From a checkpoint of a small mixture-of-experts model trained on Wikipedia.
Size: width 160, 22.8M parameters.
Training: a variant of Adam for the experts, 4311 steps.
Below are experts of layer 3 (counted from 0) of a mixture-of-experts language model. Rows are named router (the router's row for the expert), up (a neuron's input weights, with its number), down (a neuron's output weights, with its number) and show model dimensions 120-159. Each number is 128 + 32 x the weight over its row's rms, rounded and kept within 0 to 255. Numbers have three digits each.
After each expert's rows: "gets" lists some tokens that make up at least twice as much of what it gets as of all text. This comes from a sample of Wikipedia text that the model never trained on. Tokens count by the router's weight.

# expert 15
router:111124099144163100135160137124186186104160100162065090124072126106127088087091115178161098086146097111103137110091119107
up0:113164170097071175150122093119124156129149140166095062192126134053112078149168107156120125138114201077148180103100111143
down0:105082104091166214105092094141204144151145076081142099132134132130178139160146148113129165132105137103148109164144182065
gets: ":", " |", "|", "-", " from", " –"

# expert 4
router:110099091134139107147099165155141156136134084138142097174121061147160091172141118133192180125127099142203147178151104121
up0:111137111109144147199142189072152135133106191161139157154192188154142142174133145102140120115087129108118120079183173139
down0:102075121164109098106129093104085160170173103150123158108153125129126110118143210109123085123131177175138137141085110094
gets: "k", "on", "o", "i", "a", "u"

# expert 26
router:161167149096092072127127066136125118124225133165152130100080180051162061114144103175128167071107138101142148107125103194
up0:133110131171122063124148192134153173163168159111155106085107061106115107159153099148148196145065158130107102154158147154
down0:086122110154141128114123171127133140108124108149146160126161089156143112188081138115069182185107113081123047100108155085
gets: " f", " b", "f", " m", "-", " F"

# expert 29
router:100159165117053165157137103113172145132144057098050106126078106137153142131163091165201148194136072103118073103131118115
up0:103084143142141136159117164187096107123123113154115095183190089117144122116113197125185153188142139124113108041133094065
down0:148153072162119100129151154122190150092125148132140117114140143099191155057081139104079096121139111098133066148132127067
gets: " \"", " (", "\n", ",", " was", " is"

# expert 30
router:196111102135194104142144210119177175145097125103185106130160121160104177128106176135119147104149138091115196157145169090
up0:151084140115161054082134176159137123096101109157137082123111054169111100149150103136134132146125095132113176095150144129
down0:108123177119140127139156130091129110183030123148108097150106115156092138078147114081140103115111190166117133119141107086
gets: "6", "9", "4", "3", "5", "8"

# expert 10
router:142108110061136120165034148148094077110107141158085197129058185152086097106135153069168124122068100157153158126141155181
up0:177139127136113061125171174159122128117168089125179116197125106105121157134098124144096107102105160146106149107095069118
down0:150099125159068162100185108171083099133130120126081128064148125158165115122186155139121128130088163125110169185118163110
gets: "ing", "i", "l", "at", "p", "g"

# expert 23
router:110140103125073177166180138108132163069094194126127151095173156157122157076088143146123159146093140141168120124145060158
up0:115079140115103044117128185195104095136124145136086084154091116107016138145125141067126108119075154125103166117169150164
down0:134182130080073125136140149145113108119128214114089107110127192126108097106109119175112105086108143137125108092105133153
gets: " |", ";", " a", "'s", " the", " his"

# expert 19
router:112164127111152110117122091093139039072117110129123067117074122079102160132122050155110110181176057149095094172129123149
up0:127113148112129175090103149105138159146136158116214098106149114130061096147132160084137142111106119128107118132091093109
down0:120118161149138154145134116092102132161113102223123165158137121121119123114090174110095131067193152104150152141125166129
gets: " ", " (", "–", " I", "/", "("

# expert 3
router:132160155174151135117137145162119144142150126163124139074063178153141097147165063169113068123024116148071071155179163145
up0:150106156164141105090137183152182075123172078113199124157107119138079119146136166122180100069134130106072114171104142157
down0:121136159133125205145126143164152155137101179077176178158092133130156047108085121075116143133170163112101075161114180157
gets: "==", " c", " s", " t", " d", " h"

# expert 12
router:175100159127143102132121099128105159096090124059146119148105132079100146109111162094109155169153142188162100087146098142
up0:139160050149157019091104223094133136160119178120097157178114139191114187152104138134132177150130122096141133126060134083
down0:109132161105183137141148139134119121176132091101167139127102127143118134075137112141100105163149167138095146057057117143
gets: " in", " was", " on", " is", " to", " with"

# expert 28
router:125141078123069182116160153143143118117115143149148123139147139104157155156132098084161133086156122132151063132185189112
up0:119158148112154109112100165197126135089165194108120122155141122084091070111098082135179153202129130138169136114131081158
down0:120156170134132166126087182184080158128107098140173136104113169181097090149127126140171066125132186108144160085120120066
gets: ".", ".\n\n", "%", ").", "\".", ".\""

# expert 17
router:188130120179107145101062123124090112165148061159115106149182103161124079170124165087124129164175130112108156127126073104
up0:160137107141132131137141162098119152160065121149076142107157091100115103137202129125133124136112099181102166076092140138
down0:131095126175152139131169112106100118091135145146088069082131085072046152156084173120102196116138111125098122196122119145
gets: ",", ")", "),", ";", " and", "\","

# expert 21
router:052157128160158129091127104097088133076163152135119139152127156081090169158158101135113140085113131150139136127100159120
up0:111137105151181057089118186142100090210136061111182100121156147227111132171098180099130156069109110118128182106108127115
down0:140067119122116108082079125139139137098173159133140128093137136123199128079121094099140097114143088090087192145071130142
gets: " of", " and", " or", " for", " to", "ly"

# expert 1
router:130172106138138127198100094168086086137087108089198168080141177213126165118108077141119091130153150146144114141113170127
up0:140105198116113106116126168098095152150103076125103109128135140104086129155145087143159191143110153111126157148067081164
down0:096165105076140096131016115099122082114192132173100117168190095198194129100113142089109105111163111140134176126171091143
gets: " |\n", "\n", ".\n\n", "\n\n", ")\n", "==\n"

# expert 7
router:188172136117124112161080101086086158163104160064131109114148129159149119077102096149089150080117177136082191125075133204
up0:095146165121186059104107158163144111118112134171103104201091087100110155116122119105135122172121117146105157104131175111
down0:118151137112138167107154134154118139135143168120099121156195146135130200154104155097184097092110129117154100090084165125
gets: " a", " an", " A", "A", " one", " No"

# expert 16
router:128165133129135111133087121152183136167110135108154109153140135087122154136155171152146121102141185097191107112107107090
up0:095105159160124118156187203157115057115114143130135105122132098141095167119064069026081124143125129179113162099138147153
down0:150119135118161110083097114135151116128124114123165112077128163104122159078114158095099142105125166137145157114140102132
gets: "1", "2", "0", "3", "5", "4"

# expert 18
router:100075159138126139167188135167082172099127112115110152194104113125185129097180152122085106154136138151145095107102173163
up0:129106153089169116113183179163154021180136103095169118169171121143128147141143172128159101119118126101117107146112139102
down0:103165116135090131136143157124163115139131071109149142132164072175104060156180115125075181122121115106124153107168098157
gets: "|", "201", "-", "200", "202", "199"